python train.py --rope_base=10000.0 --weight_decay=0.16 --decay_fraction=0.684
Below are experts of layer 2 (counted from 0) of a mixture-of-experts language model. Rows are named router (the router's row for the expert), gate (a neuron's input weights, with its number), up (a neuron's input weights, with its number) and show model dimensions 0-255. Each number is 500 + 40 x the weight over its row's rms, rounded and kept within 0 to 999. Numbers have three digits each.
After each expert's rows: a language model's description of what the expert responds to. This comes from a sample of Wikipedia text that the model never trained on.

# expert 16
router:434481493462470472503537467503445424443506496487430480528429480460571481501523529465407554501506400446505551460529470497461489581488445501478514525459495540485541493510560488522497558470480520505442584522562447527590455419489495377540385459444479523486462460520467494550594542526504484539506502469516514472512506502498462531492534514479550490466554543447512478539535486468518557500547489554450548427493536430491439544531517437450423454489477530477486486485500439486557533499498560462469543434564488513427521554489553495550498533396469497487504494535481450490431510457448569511496543492527511464499468510501476539537498482475567493485518471485505531562503469515511532524476441506432453475494552537492494437528546463491475461456453457491502484499418526547455529522573528
gate0:515453451542505462541426394488518500520523443485457438469487489518497477505506499498477540594517544550456576506535547467519444483506462462509492468442466493452519526452557548531567449498558469428457470578466491550479536462510524469469416491397470487436470495468469484498521508536488518494494419531468435490497476487496571608603450491474503512471497525527567492556495532493567562441449475477504542555452492528517480474529427512478531487512516545565463459497499536513470454537510410504502496476498471501539457494428495462515473521464478455473451514536430504495555501505488499567496487489528481544450414458468484469486483482541572503555472527488433499518478529561521462564516558537505466523486486534469503501528432604561505515456540488417512503447483433385504526506494538
up0:500468499544458512569506451500463507458483451543476432507470430520494470485516515462409519539549471469496526464532481468562480536502427441473503490540454532572577501564554522506562539471506468440435525521511431486487523511490502485540456489431507496517506478471416504512484543487501525514480477519496446565479520548411532584442536538555566547566583526489502507466523462462458406537479493506508573545517574429542538561518526477419521503526439550480437422449510547503493443515462525453464518401491468447541463515501514569512587513503505523450480415513484477477491458525481460558440471480478483428498481498463489555529487481505505501427529495505507519478535508607479456487537467491487454494532486544496479430545540470482478502493465464490523448555453414482439581512513512
What it handles: Capitalized words in song, album and work titles and in personal names, especially in music track lists, e.g. "Amazing Grace", "Bang Bang", Dylan.

# expert 27
router:480471420504448473515535519477518481408595475548544489516403522499543540510435543486433475555478457514437486478502444473483504508489492504514488546542510503440507465464537532513470542522475519458427472516527494491560519446499549437520430476510506537429539513478465539559485420483486475549516522435531481499505485502507502480564536529498522556470524544475492472512445478512491545491492477495491522492444551427478437484538543420488467491510438511406495459514472367516486547498477476473541483447494467425517536576524574475496463480399471573527425424547539483533469485459497616527472495482558517469499474468453493537497501475453522505567512506543447507573501480478522539526479486500504418484496568445534533440554520479527489500468487532499569533511434522556472597510568546
gate0:531510456548556500578511462433451479491407562526493510467525452551481572474463532550521511450475534558534501521522488521501541436536492509444483520481495460538506505468476530484483411437494518480545446512449524543532498532499496528505539495570532466469484495545508477501504471480527549529502533545458400490498506453499457489543416477494449484507471502498490437508538474539528544492485537502546458516535521565454502464487436551498510485447530490475510445464474522563540490467569450569464556585533556493473430493471391519476478535592491525511555527529473509550468494573481445443500496507482510538452540466541557494449504532567497470490589552444526487457424557475384446487547532452517578588488478469518461505540489511483573424526485556515508597565489515457504468499512519
up0:495476532469526475508520519482539495512517494531539541449545506463447467537534458407466532469490485553525468485456561490511589463531444516452515550548438452560516473499455517507471466533490504600521472541508511519506459601534497552543525420582476481453470462539446514494512537507482550452566516594482436464504628480472475549480501397527502470497542471480511438414546433531531501527467508539520443541498456548434526461505492493479515454512405478479461439499494487478510492489525532489510541476495470533541467507487485492506492482507564529461577456521495500484462457552452427537523527492546499499472515535492499521485408546587533477529543544519452545488432583516448517537502556561452522480462482523480496509535568611470535492493466547496447463548502529480561446432492478
What it handles: Nouns about albums, films, bands and shows in entertainment articles, such as album, film, vocals, song, production, CD.

# expert 28
router:548511559483507504527452448497569516575540512574464516451528495477470574555512504507498523497516510499504474459502445465542476567568541512514406464530488491437480564519447497546514520496481465455531487445447544488522510462479500569506553514508528505452487428517594453374477458438458455534524498531491536575554484497474476511520466580449508554469497502558523492583421466422552454534482430498507451469535465517517466498489473535548542442503482500461573502378515473502422508502469452566438480528509477469463465547537516546418496537554538527514454525496515506515488444432527432491575461507536508537453454501501523502529488511455484472493488467497533532521497537556468473427539524551493517589506478553498518465458494533478515532444548537501516600517499482458428535481440485
gate0:491477513417431578523475496462534578499475524520506529515489482465452535528510501482554497443597421604548559455515566483451525499482546508593405529511494460462557525431530526487578488457471524506482483449562516500541478483467492523463455496551513482474443477518441477450476507471502471487455493484576553480598489497529465537535494496386567510572471544574513506460485498520482533449581489512501526518539436465470504540486552537520528443568462493471519438429510477528449458488510421515482535472460536448482456527503506499435515502557468537461441449511496504490548524461523512484538460568466583487502532603465498505508526625479403493547505443527495510482483535452498466537501484527539469555493434501510478480491498510489489515505483515519506493444476547476454509461543453
up0:498466499448513429527537556520481493514514493521481514470507451491524483421540533487466527515505384505459408571483503502476515469547434530497561518490514479640505490520494519485476603482574497460486478498489514520498554618552495470445480514455542550515539484466500494537531506447506537486477518530425467557450475529459521483518500517598455476467520498452429523534405529509601503555432461504541459471467550522469501494453424458428489481481540566516527458534465549496526455521470469486561527548517527507548493557455525523503444453512468503481561568520571448481463502462483521546475482415458442497515532436499564442500465498438514543472509547489498451472506442521503478502480495536509493497468571454512504502560494450484458492516520575469471565531489479482498502611445525
What it handles: Word endings like -s after apostrophes, -ing and -ed, and function words his, their, the, of in explanatory prose.

# expert 2
router:518488457541448518461456534479465588472517472498566514479518471486507497439434485478619464461429527547471550640459511449546492463503528505535496502550491546537511556490497486490480531532471520485495528478472464491469516605481472458519535489491492506500497520502461532381534454495562550464522463500468480426515501502517531506535474445490529576511438481481512522508523527508483473394546474460476496533505507546462512486462526503511512435490459520486555529466494459455504462500578515466493495491517627437536526518498413497474492508470444467561492440504559515509506513583563490472457507553486549549466588496410486584419543468514458491473480483487477488534503448443490490499477502431528490482499516499496528444544526502378538511451481409487433427492560497460506537512522471
gate0:532496501460518398480542508545494505520512441500534523464443513464440426453513528470511478514438472454496543529480560435518412505474488469498490523482552506449562526548526461524510464469499479571483529489531440453463512562461505461507486549507464491433453523516466488495517474472478482453433530535534495442503497461525459576504421490498447540542503536501465510560490476458578503600521504573521555474466478490510514497602461471454528526471524479481551490519509505530547513524500504552538506563537492554426516484489502445504425488551507431579535455566460480461425444434517567475454525470527504529549503480547488515542527505458475532556437513519489518588492457532474442459547481516551540449499550475408546569538509475520421552513527478520401446544455525579467512558478445
up0:518500522502446510524523540471491530482448478509552460571502464516492429503531532498501511565465487493473489453530509527524496475480495489438463492496476475573431503447462513459446478465488467433495503464558463509514493496499475433455430569517525549439551456508527493556529445518509539538554490528555473508554497504577506534573440481549546488571464558520475443530523476490526488440475502463466386499480552507491479477552488524522548453508477543447481523520411532410476496493562493437460409448411458422428545445590442473523559548509481492479473411553479566502512460548532405493493488559474499482452540499512461513406457490469474490533533501551540418493505457469513501476519479504441447507473470515488465413508563544444502525485490433454529513547541524501480517474430531
What it handles: Nouns of state, military and public life after articles or possessives, such as army, office, government, troops, police.

# expert 31
router:484423498500480474530504437526503494587476468514484528465611467500550496510516508494468457497524455562471475468478515546478458525528607468539494475531485553528523540541515533564531481455526483515496513513485400484571438484446526465586510464456530460559456517543563480498506530500535474471518544576469534511600503502461580520495476498554512459549563413505429534519498532531473428533498549475501501531479506533539539404440417510465496504453484397524458484465491509527504540499429474482580529518463537485471498524525537552532507534484526523537500577551441551511454445464512514454521566522547523497482436531502496512548550500532506540486510504516463535543503509631477539517498461548412488554489493436481551524488510544430519560411520448500474497551551503474501486481471452
gate0:490446508528517571488520502472553496501491460512518486450491423546431483457520504533548506504474507474493474552538500470496483468492493550571472467548453546536480509569527486500514496483523433610477508502456461475510527475527444523472522480501456551472468452551474504452453496457439495511492520494525494499392578470522463503554525517461498510510491517545506501474573479488500437510509582467449505573498554496528531520541520492497563462485476564477498445495480505393500494517456481582394419468505537537472496473499517529623486521526442551565527436468438461473516511552573390494495480473487439546438540443561477551468487474506485505466371504484496427479483437489476491573508510460511517440438525470435495473533441457501511548493500499592437455517520537459534536530469494
up0:591495484440540510541576546507503482492589480458512518578464500436510471486530540471508500561534516507472529468509525484490515510474478511537526559540508491496421563453470563500509508557502447511518534431475510616520509499445521494515437547601547508546588572547551458553417533512520508512502454523540433492507535537490504498486493532522507462497497507570503483503447537423539537486474396456579456495542478474449415513454498493535525480472525518575475519517429479532421568486544511554539474476530519467516462418516498545471517515550590434509486506491528502541474534492546535528486475523428532531466495502487505487468476513475463538538518433466508449517482643482503423505494499475554479469510497527461543498516515487553411499594474501477523532534520533524476505584469486
What it handles: Final letters and suffixes of names and nouns such as -s, -er, -ly, -e, and Markdown table separator rows like ---|---|.

# expert 19
router:473519529514583502579492472520502492509470575492493532454463532478424441587510452549461524534527470512530512474483509513439439492443491554538497498498552460503473551403496485487511512530467436535482497473558499443504522530505413539542526479467483495527484419430505540435542552523449546519492493515460538495493557414519480576484490468485485426509507499515421542508553442544536509478499462561495489530513458510540515561549422493416472517467470515479427505432508515473511478503484487431475542492441465578503414432497516463518543511570583512461512519464490575387499438568487460532528521528496456479556483502517486475494472525534501513453468558441511529395470522544468504494475439550497542499492455527446534499561571515481476508557489527529476470508511506443499497387452473
gate0:480532436471531436519537489537494526494478513466491524559439564570567545543501468475528515444509518484475515483416470472474487505589514425442451535413534482508488482438448507534538496432424503501545498457497553543459430538449547500431471438492506480512504580512521462513432546430468507506525553512560534483548501461521577501474519466478518456488529534502507512460492503563464482549528430465557464554475511507494501543510446497520487408536519453490542489479522511503512481472509457518528479507501513485479534495511522460524454536517496516434629519509587574565556446527564519471474510500479533445469396493494477450537484516518464459531538503478498426499501470503457435432532489460544412496449551528537541443495398539573510537557472488412556539484519484488499433503492520
up0:501540499479515473518524506529515470552512537516537566539506513560624534533461489460484446520423473504433494474554489567594551469534471505445467497462443490532544501437525496457584478466504516526545456513541532527546465540469496494491476487476512518496539565521487433572497548466470513581484529495562581422473533488473584468534522519467522494532475465440433572415524426526573509565498513573566433499468498436439498487460503532454591472492514523424500494511498543506499516510530559566456427527473521512455434543522539544476563487474470562559545530522511486488463549493500498473484508493514533483507476502511512487506470539498523546525513445529480393531506454510505561418493463487430439447507484472475494578468469491580538464488486520470432503552494512525573557509501501
What it handles: Place names and en dashes in highway and route descriptions, common first names like Robert, Peter and William, and words like early, late, also.

# expert 25
router:464498492454369475544547503583447482517469505511545502483575490526519497487464489537465451447531477457490397463564457530545492567452568498416480553494539482483501478520504554514585500469511483481487500456474554418508575479501508516478529516639558502461484519553451552522499549512554519515487464494491520506521463499484466420591501504457467424547529482501511505539595522465456514577460491497478486485462424482577499461466518527556510483504529514471477490491437468519533491501486453527453529508469464462491486494498504513539464520463539592487491494486470466543468530494461466483470493507504501506516504536486506545520521591534446481575550480508565532509477475439474465489519480475502491482465390483530472560516509612487605486500496533517503485470516597428475452500598501
gate1:471505509469503527527460466502470522490415579511497529463518495494433552543564529544544515514526457427455489468513555484433528443480526500474565489573450445522514445502378494503487467467565420469482579488519552475523515441428499509480471479509477596491503466479533491535480528488516459537474511465488553541532509502513500511506540513496522508511612487523507501446537468489482493479483549468513423491427502482486475545552506454543493476517512485463472550525507462463514541487590495518374552466490522505560490436456485424507539505474506511467528465477497516552516470551514510584480503532520482617551451496481483520510443526478563415573519529451447544438457585493508532495500449479504494500470477574545456514500444507471524506542491474406498503447525544473616418456496494
up1:501466502573503541496431461519479415511478501515527553518499411551551483585520527489473442501459470529562495498463480555463533474525472527514484458583487530486473444504529461608495525550492481517422479487560523515446528508524520549521443524499489483495368483498433507508543522555556520496497459493533502502514442531449511463521521442524431504517527493501403516434500518479533490479499461520486556464447496446485524520534494426528585525508473517532483379509514532450581545471416509396473486508496485514486500464540555438503481534584397449539409542438516513504519475439523514482499452553517504504473533522523485486553521550505522463554526581468456502505509467512518520534470469419521479564531524571497542495544534493399484526490505496513551528554525538507506513441524477
What it handles: Newlines and sentence-final periods, including those after closing quotes, parentheses and years, e.g. ")." and "2014.", at ends of lines, rows and sections.

# expert 18
router:512510519490455500599495479509464513552500514483483508505500450532480502464458462464500499480469542493442442516590498574496509568541491473493454461560432505503478553564438474502548531475504489461520498410502507487492507478466568517464475475482593496518451508493488516506489491522434521526407395544507548591521497483501480449499489547501485479570555404498467533455537496496501520516492452512561479480517410458492492567574434483503453510492577429506466507524599479493486499497394513500468480503458559498504423506478526503447480542535480470528410507425477564469463441483443524519479451487457500490491524477517515504535565500566467517465529489562455549526476481551505462480448502482459523510478393485544506484485517472544529623541445502473482513528480515452430511385465493
gate14:481478485462486473526438478444485481538487456505500495452509517464467494568483391525505478480497483516444504503526556569467487551550510509414479502512487436542468534512533530566501572393504511494496585474411558497529478562499488477533536465443513508479535412522511495516644479491381466450508492534463491516493535521460542462495448487555579533534477538581539548529469440535570499552493427467513439522562505454495475457488511408515461468499487475536463494440523519426518505516481514479512547423487486480518458525566507533484563583522451528449545495501519567462505459474561459475495518473521500491508504485566533544563499516479512573482547530493519462502525440538385536535493543524526492523493504535537551456478518452443468543495527474472559470463562500504455529491452511
up14:494520529538562490453522541520508522478470605449443494512497443530477511512481489529552528493566475467551565500463494537475478530473464543569579501472453485559520504424509534507536495553536539533550469504486481470528526558494472463386463526568519441501418487554412508491549548534465535562482498525572546503521514541479472488491403532468494467483495518402453473374588482505561567484519544588532511468519509513543456508582466559457573499503523507447523494464499460473523473488517493547467455536491533549412453502472509495476513530526560482507507555484541479500601492481475549567475477497452483479513441516489474536528577467454463526520547467524472503558525536480553471417502439499520577499494507480495517485530451521542452471518468564553469506462468512563508442479519486
What it handles: Sentence-ending periods and dots in abbreviations and numbering, such as Inc., Conn., V.I., 3., plus dates and numbers in table cells.

# expert 23
router:527519528516561552509453433499408549524426558461481483522549496496492494546434478462538516458464461570494478492541526545571555542555497514516511567501458476443445477491517546496564498447517514480455497496530516520563499465479513494475452520508489498577439487532528487573521573478521545495476499582500542498517564499521469512456469513477466502530586481479504551446486532512516531515480511522576474453546543554520500493506409505476500493481517549499527539484491496459441482501475472445464502517482526645481400516558503575500572566509516534498573493573570538402415498400480522522524535449500498507493465432496459537556498539504492523561466446515487561482497576550538460428463456425469498508495526474483530524472505491518472441495536545501466516550466482457464569488581495
gate0:472504459480480448511483595478507473387477479482480532470495524491486542503421525541430573572456528503499489505478519501489471547461482552506613517509482513475512468477512480575534467565535459564429506472550477517471465490523430503514515472429489533505496571564515448499497554560541550519522533447516481520484550498505550554490495481520515536475477534427468490467527488478549449604520530531512478461534489467500529521529548487523579507518474586454418538470471527456520421553560537496548492531498442513481482553512428491471552562464539515515468458399474460481549447510517540410495540505527555489523602489453485462522498533507496477508505563547526517604511498549498543449500482478511423519524475534451503591445537487426550536484518537533538430537490482501497560461534497
up0:543489551561539489507514521469549507528487430478518468515562525563521446408505455577463508481477448510459435436474379530497536554532489523495414499522500500539491478541489440585445490442492536471510475556467506510468484491516509477521553436544562486461497489500556449571481423508549517427515422535523495511590510508581518520518520488475528553548487514507483526571476439514400531549499483544468440530581425496516452529516572506471541406484472595521496482472544513506502477538465467537454509451483524522440523508458509470475519523520509533468481520546501549477481484461502426552554449532469545509465525480559430524550461589467500496498450461553459524528460493493466500505549515502471529474566581484491445467536525494500538598485487525552522533459491496501415493498513523
What it handles: The word of in quantity and title phrases (tens of, Isle of, List of), plus mid-word pieces of foreign names and non-Latin bytes.

# expert 21
router:544507584523463529528447448535482483504447511502493548534568483482525478549522449559492478481525510523521428473417523550513534522508518522486590510449502539486495572499398500521495456525613495522527467516481529486393550505530522574510573556543476529495532533472544470507435509510518480492495448528556504544492528498488516560539494477529477457549507470541492462485553513493474484584411519478535429439464463526569552517500480513616553507496543489495455522503485571494442477500504472494595441574473518546502458487556504544545530490554504511416467556470423523494582489454541445484535490433459504491499574516556491479545473513489484481466496477552473433470494490451430449460516480456496542508476448447484463590487502540500512508507536581524550567533499468463537460475496548
gate1:495599463493516451510482517503513467491479529496485504508410519486533458558577504518566545453454545472583536524550489519499506455531470469550500493443418472415491461491519496494478480523505468502528528516538558439480546502586465478503509477426526496531476458505495522477538473577591490514459488581456480480491514513517448470516403511474533517467467508445601467401548529504481493479509566494495530465540490471461534604521441417458501542494526548533527456557499548443522552486529505494479482465475498507472539487506476454524455462532465523487548568449492497488474505525464511510466540481450445534469528496408476496567494517616550565565508475510484558463517459542515542452522510481424537431449487513559591476527490505526440530537428466450458432551528522512456542471505539
up1:490560465456484517489441523555423407508453530477422501521475510553494522525409492487496494518509498475436501453559481485459582490511541502530516567591398482405502408487446531550471522472527461540441579509493432462542518434570518522521477501532499550492497476473527457460495573557479436528578488499517564545474518480549522504454489434512565470513538499443541489515517451578530511485474461531496477469467486492578463502506454484496471533504545512463526468510522496460424470516532488479454533523559477513540444513525420488490493553488478563511553499485494520516509530419446508486528548415496519518526483532484446538499459555434545486568482544468506537521454501506405622469442472461432474461504488505517461495468457501486449530455486500549537426484504470476506468465552545
What it handles: Blank-line breaks before headings or new paragraphs, and nouns in census and species prose, such as family, median, species, season.

# expert 14
router:534507462449463530474480433455522449463510515559473513485491456494516478474459435533523473487472617494549459525408495496490518489549476553524498424538521572539479577517590456536521543462564552511515483481491509465459497554547535511482516514449439504508527572517500580445514505499487500442523519531508491524432500501449527488548516435539446509476473425486508537483431477536516522507505497436507467537558555477479527504473531532513593423474551542495486496621546594528478455501511487531589408523507511501539464554508541499535486465543410490568525515418498505479599524431520525513489502478507473430517542541441495486463512450499425591491490515499453509524498493433526529515491553465500483534517514532491517474573463466434535582459513505500493552518483467508517577508457552
gate0:480464482482501473512500511435426488503518544444459500474549504449501507581492480461455478458487525561461473494524526498569474561462527531541524470530505593540531478541497523566513477455500491608440613521473488536546448510470475474505519500483534484449497555550502443469556485534492552483536479458534547506531517516458547479477510457534545537392461481439542491476506522481508536468501491496506473498533576505421498477512557528545511405473403428512486520509482485505506557467551557437558452560524550480506504462520459414474464531539505478549421442526494537499523526497463558506429546572452549466531489498496493517475598485503481442536539516451541519474492500495541514548493389456419482471527485532543416539481502497548463476393527437491502481530546475508494534475442544
up0:516542525541463535449516519529544492529474494525541514520562494491559542483549514483605540476575461498588502516458496442455516480528524432448454498457531485471489535514498532455558470541511465557590428436477565469494513428481488491435545511529444563513530493462505492509446445435508473500429482500529488499474441532514513536476551538472501449530558533540533483483534478519548496502508531489468520498539459557538511518456469592505468534483597487438501502502472500446483484535453425567496505490471574565517524519462497429604516432415444514495487435472505495511500502524498486524559504492492490595485409425483474540516470461575500575432536467522458489507458547498527426515498537547519490544450483499520560447432472519487512485502533532567512512419438487502533434543571476
What it handles: Pipes in Preceded by / Succeeded by boxes, section-heading starts and biography words such as politician, born, Senate, Died.

# expert 24
router:423502485486628489549502505456518485504425535543447416527487480505411462520466463525432575518488468493550488404516531450441482424463500526471493514436533491511442526503490616461443512513506441504554521511446537461506544490475478508539539501461450518513527507447490510513503412526530505527472519487476483556564481500537532510505482536437503514480542497500501537553547475469506511495530525528535513498517483528543474572541521542511487540499495446503457481481480504494505430506472472532448520514511515463496552548460416425472544429463509599458563511501504487537490431510446501471505485443511378526464466445465524492520463566481436559578526558515565463473501533500451463447460511520498517527497509461548475501481496515519518464574444575530478534464402490453523491397420509
gate1:470469481526513542478527476428450508382541459473504512479491489516543518469408524504427515555485488522494455483496463525518495470517500476521506490474502541440515478502523509497450538472454482460442495525531541543568543441452544543513565576530444505500502545448574438503500511509498552502485551506563476487548542513442547475592522545583496526512483470473444465477505507498535470477470525478510472492594468471458527486530461501518450495526547505479454530534528581461461469490504571528498404496517499486495544619538453458503408435486591441480466502471515506490488503498513557454538483421538532430533520532510488517472458510512468468465509570498438548578540479527465431422479498535473448466490530418528589482462511451553513419509563531457515582541462480480465534500555553
up1:505515546539561507485471520537516525515485484501520452464474524514449511517530529534478479475502431508515508600506497519420472462490590513473562477525481384527532523496471526490448455475543578483520436448457573489473500452537492410491538574502519502429481534497458491486444439488497551469489481511481470471537514509556385475407510543542516499560495505463501472541567474450470391592618464452506555534486513509447540493510478540511484486454435446539527510426452459521560513520502475397520466437489497469520507470535529478507511512484435486443462571488560542538566492464540525455513509524453483483481565511571439468519504444498521523486507536503441504453462471500544462588480512503475573487543491478512452555531499528469444533482520536511564488458521470495524476529523422
What it handles: Numerals, codes and blank cells after pipes or semicolons in stats tables and infoboxes, such as 0, 19, 56th, CAN, No.

# expert 20
router:453486498505556418554463457540438514566512493536487530526504467493491524515520502540518598525514512550493468489484523492512540482522544540431514480480511456464524472498547575449510429543521523515480505517498476473529519472544523488449563466521520450509501463504478544520493571472475515465441455484487477548584519475488526514468482579508518486460563514469486504505490467504453503487568488526510494497550521577469529510521453544417461525530607505504513532501520501529494458501465488476501526577459542596557497483497488506481445541513469541424564469421517431417477471452470497513556445430487419520484459469398529477499529544526453453471559462520523543520490504546430464556374496587510491592534451498539467516503501540605555470492501594479523495468471580522486495412484490
gate1:508466486527529531459444494445463433500480462520514541564496481486476489566477495522420528476463456527490578520506580539524515538441529495560436518485559557475455420484500523511455526497639548517498501552465486543496543517568510540533502465460450512481472523442437510506607458527503473525468512475500475478547542530532459566467479476579439500536477471456472477421549520495470488480429563507508558544469534505525478511491407498513437564474491515426527509484436416500519476579550499509455530486530538550440538588514505468482558583506474494446535510512526500545574457466475520480473474549524507530510509544500424517542511544485466464543521425592505513483487532446508487534489536563480536472520494565453534444459490526473542500511474458529558485446556525520519554437562470
up1:511545582567506539421468491500504500467494490515473622524501553528510562546481544539435499505499461429543509495538492545505569486514479409512506453483546542462499507544536481521537526507483457532538571637468510469459512440541500471526507527501515532604512565495552515509500459547489488536473512474535504506419498465455436504492498560455504491503492480547474473483536524440501533553459503518504564517470548530484484481451470514436468558563506515517522441427452524546455519499478512478454578510536526450468488508590483472488486465459563528472480570463496475465472489503519470505582516490474485552490450503543517573536505447601453455439504363522491550493532549488522487512510522498437470414546467444516505536482510458499465400497469466559442449482511546543492547467506482
What it handles: In, at, near after names in lists and titles (KKSE-FM in Colorado), plus pipes and line breaks ending table rows.

# expert 0
router:561482475551513476504470525509530494498531506476489500550436459522544494486536506532542518490562512497438564523567521502544533529501471545502529480539531521503532456463563428504495456492543584528488470473508470570508482488556440546472460543585544508436461417500468527525532542477502472496509519456540519485533456499460559481540493470488504585443445530417587496515421498515521533493482514465488468529506523510508551440534556494540493502527420429503509459513528452488462563499398579533517501542488399573435500449566582493420495474484488556556456506480488532526467608506552492549461482546519552467503440532527530469504511434453487470450533517491492415541500480559480548529456476453522502522503437512519497519502535510476464521514559458484471442499545522398489534624486516
gate1:563554532541485488475474583494565471483456491524523467468502467498471529419509520513554466532484484525515482580505472523502468497429445549516512446500467519513529505493457514509501509519505504455613426456509543509442500549466481508526535523488553447491598484527580446549500549510459550373467535541550555454482465522505531556451468491451532517507491548507540566430597549473516488574457525525468480540500560529531531609547532503516499547457494529569531479445444522494557398506477493544522428493511536519519473467518434505523607580516548474535471437528495527463555462518501512472511483506482457562428439460573490522543525517490473499532517543544537518426485455457443514495509550474526506538565514517494500484446500492493478526541529442453435526550536460482497478481501457
up1:511543448574481478523437543559542532549406533547488518470430477531451478447487506533494470529480504492460508482538541561495548451524524491555509483491450420484489524551496500518471415558499489489553444481457502430572558496475401500450475500501564459537535454545499499477506534468468513434478524500469498523537460504522489554497463491536425521443545542526502475476497494502552466493581578547528512637493472568530526524524465536447532505501468504574524502479471484473533490504469538431458511498506539504452518505486503483468508554483486542444529466514549512447574558433423406575497507422464433574494502507480518477603537459448435488520562532467516527563457499501486489502453509430540554487448495482485532545500528495557527469519500513503518535513570516492445557504410451
What it handles: Conjunctions, relative words and prepositions after a verb or comma in running prose, such as and, with, which, to, by, but.

# expert 12
router:456522463485490462510527488452530497479491505474438518508567493473515418513507514502477523517548425486540478488518533431421526533473476449543528532465512464544475500522539563490523506480524480526580416478519490429550464477505498478518489517524522459565581488489576487570529539502518519457458535545490495476551466500511541563448534515485483498533528521498504464536522467443552481528483562578526477502536510517537518568498493535515497536441519551485464472505535473477538421500512452488517520487562544464495525519441472485562474520475507495479504529456528448515472475490335487489555507470476476561494445512474476474515462606521544527483579514493520526503502524462497397488415571576456443514529527514476475476463441479565486429540455545523517562504366535475511350502551505
gate1:547564582479483554514551488479512410508492466458429449488516466461582503581536524566518487522496414495501516444548479471463451524508526534524567493551506480457505457519459463455554529515509488404478576539534541523492476500484541483530431466549511476488559500514482423558453537502446490591468512537557507559489496531540408500453509594501480501533445506514526505483559493491505459511530559510534498472440516492504427512456501470530582516427523501483569450491482394584518492463484514520461488466472474556473454452465536551497456520421507524495495538475482545493491490535408485521535502469567535480563467497571494424520504505517531539485423499471391498486505488453527509561502508532548489582503539528494500539446477440497425561491481550515522494487484470540454477485467555
up1:449524549508462507475465439468456509506503514456478516496460518438440485512503444537536489468534491505537534449450528511517384472473419550538458506527467496557526474464464472512464468521490526444528440457493463564502488478514460532552528448526493569472483406496514441437560426553479520504562543526504526495546513471454518448507511521510562555479491547484438469476508568511546482522492459533445457499537442599442527479477542470483450518475480429465545591537561483512513536405602460538506529487582515519491477428548476521556540485530512545431502482574485480501496477505492498577513567572420479474491481547503544526401470492540507481532483491502539556455546520573517436473529486468435500508564477489508480485486483464484478399487537476522593491481534429484468509495524494
What it handles: Cells of pipe-delimited tables, mostly sports squads and results: pipes, positions and country codes (MF, AZE, DF), scores like 1–1, Loss.

# expert 22
router:457531517513525545485557505430517492455519450482526451526564493502427485462491514547566445513462389494468481522544458428473502483507496500460560560475490450533500553497453554465496576464482514471567466496513484473473502529506519499552551525573528486542573546485461435604426501497524471418492508525446450492481486500560468526443557502454544522541491516482536443532507483429461456516534508517448485467500476565513483510456504483480496581478469536458487492485522417487521434501465500525474534459506545445611553467451447517543485501413563473480485516488541499529455510452571459514585522437520506568502523465473482492502406633527554549508500514468471494457499479495506480568478491486529502485490564523490427450528499456550518499479460516521542496477448478506520381521553482
gate0:493491499481446472442453602490514506454512515548443548489569489492545476518520511559512465510513418474537487553454503422531521461492505481480506543454593487542505518498520519474484581480505488460535456526501443562483522565516414498528449530518501482463452483431485481509502468552484471430504471514482472504535531525494446450539586508465519528568541508507516429532519495497474453477610486454506475544497502563511539467450522537504512519465553531553542566461561494425514447488489469516517462501529583446520622540539498470509516498468484529497478553372519475512511535500524427535546583530538543531468473506456500542497465509481443573411517529493472521502472503509455411575513540517551496545499518511468547431477479530529488472429557443542452462464505581457484457552500463
up0:434430480471450522528505470529474545475513544469499504479487522495474456465480524539586531503521498498443489523548538477468416469524445459489489529475513490522519515502557452536561545529487532520555521457524471505496498581581513573508450545558487464507501559467477511454470471468380574567509491534521518506571504473497347570511503499543504503506491453577505396565519456568615496547562469498464558503506546511476561455516542517439541508542490451513510554483511521535482545525480473450517509525485464464539458470482500486487498514478480533467522479462515479481478486454507516545435481519494524487521523490517496463479502464539480493537425472412469536518483556502477430409556530434558513499541492544515464492477553462525356530534507530473534521543460515521535503394539503
What it handles: Sports terms in match and season reports, such as league, season, club, Cup, round, tournament, steals, seed.

# expert 10
router:523532500428513566492522509482544464457462538460495477459522476525419467475465405520491412467455523494556457517483483529507486520471493508492450493557495550508460499488481450506494559510472511495512468534496532486530483559548541486498539480507519574524516579503501518465483465544541466527476553475572519483457485501465450485495507451499460503577455482470507569450547533538545510441502488504507523482455522470621527487531503468535530506519414484457382463465449466484447546500502461573487515457424444471467451458515528486449574496511572475563453482479459573506531527560580474506428504614550528516502545404546437473524481521522470539540551483510524457531497540487483535519548479420496565398490486525559516440461535531472462526467521475588538455508525479520548460472574476
gate0:492510472537505586531512544538565494469475532578526475507531496529491417401486397535514487554496483532513512559431544481516518486545479608514509513549554550514499562511544437477474547457527515480548445440458445520456508523503474595523552508590507520518545466473491490446387472498535496398519546508456507480492467526479486484568535524434479545566447527497480484470497547479474437441482446511441509523492470552538513482481556541558499583538457547520514506483449520472504409528534433552443565515437489495570521450485512503503486417521494517540509554503480497498529515563532391527499438500502496510437464495424519476512456501456430492475516539493582477404489533501497449444503530513527504486486509510493509507463512520443480485550455447546500496484485493456502438511510486
up0:444454436507486477455492561540496521465489521540480505510514544564502567500513479472469470453501494451501445502494551472438560457563499554560469479590589545506432548503506449539484484482535484495524445504498484489544526454508506567519500505556546481502520524515562535524470502553536465408520530537548569544481483507432489435559551515486415594484489476516508490487500512498484495424542452540472522482492530496530489467455472529558524459561504519470497513466517451524508525472469478528438593440462455503578506474509491409497470408477533562513520563526503509478539487508500462509541469488515501551468446478456499521541503471448453511434521496444535539403479549498557433498498586539501551561491551569552511461463478500412418516601510547482473458469463491460532506523479600
What it handles: Opening parentheses, dashes, quotes, underscores and spacing tokens, plus prefixes like re, dis and sub, e.g. "(FACs", "– the Day".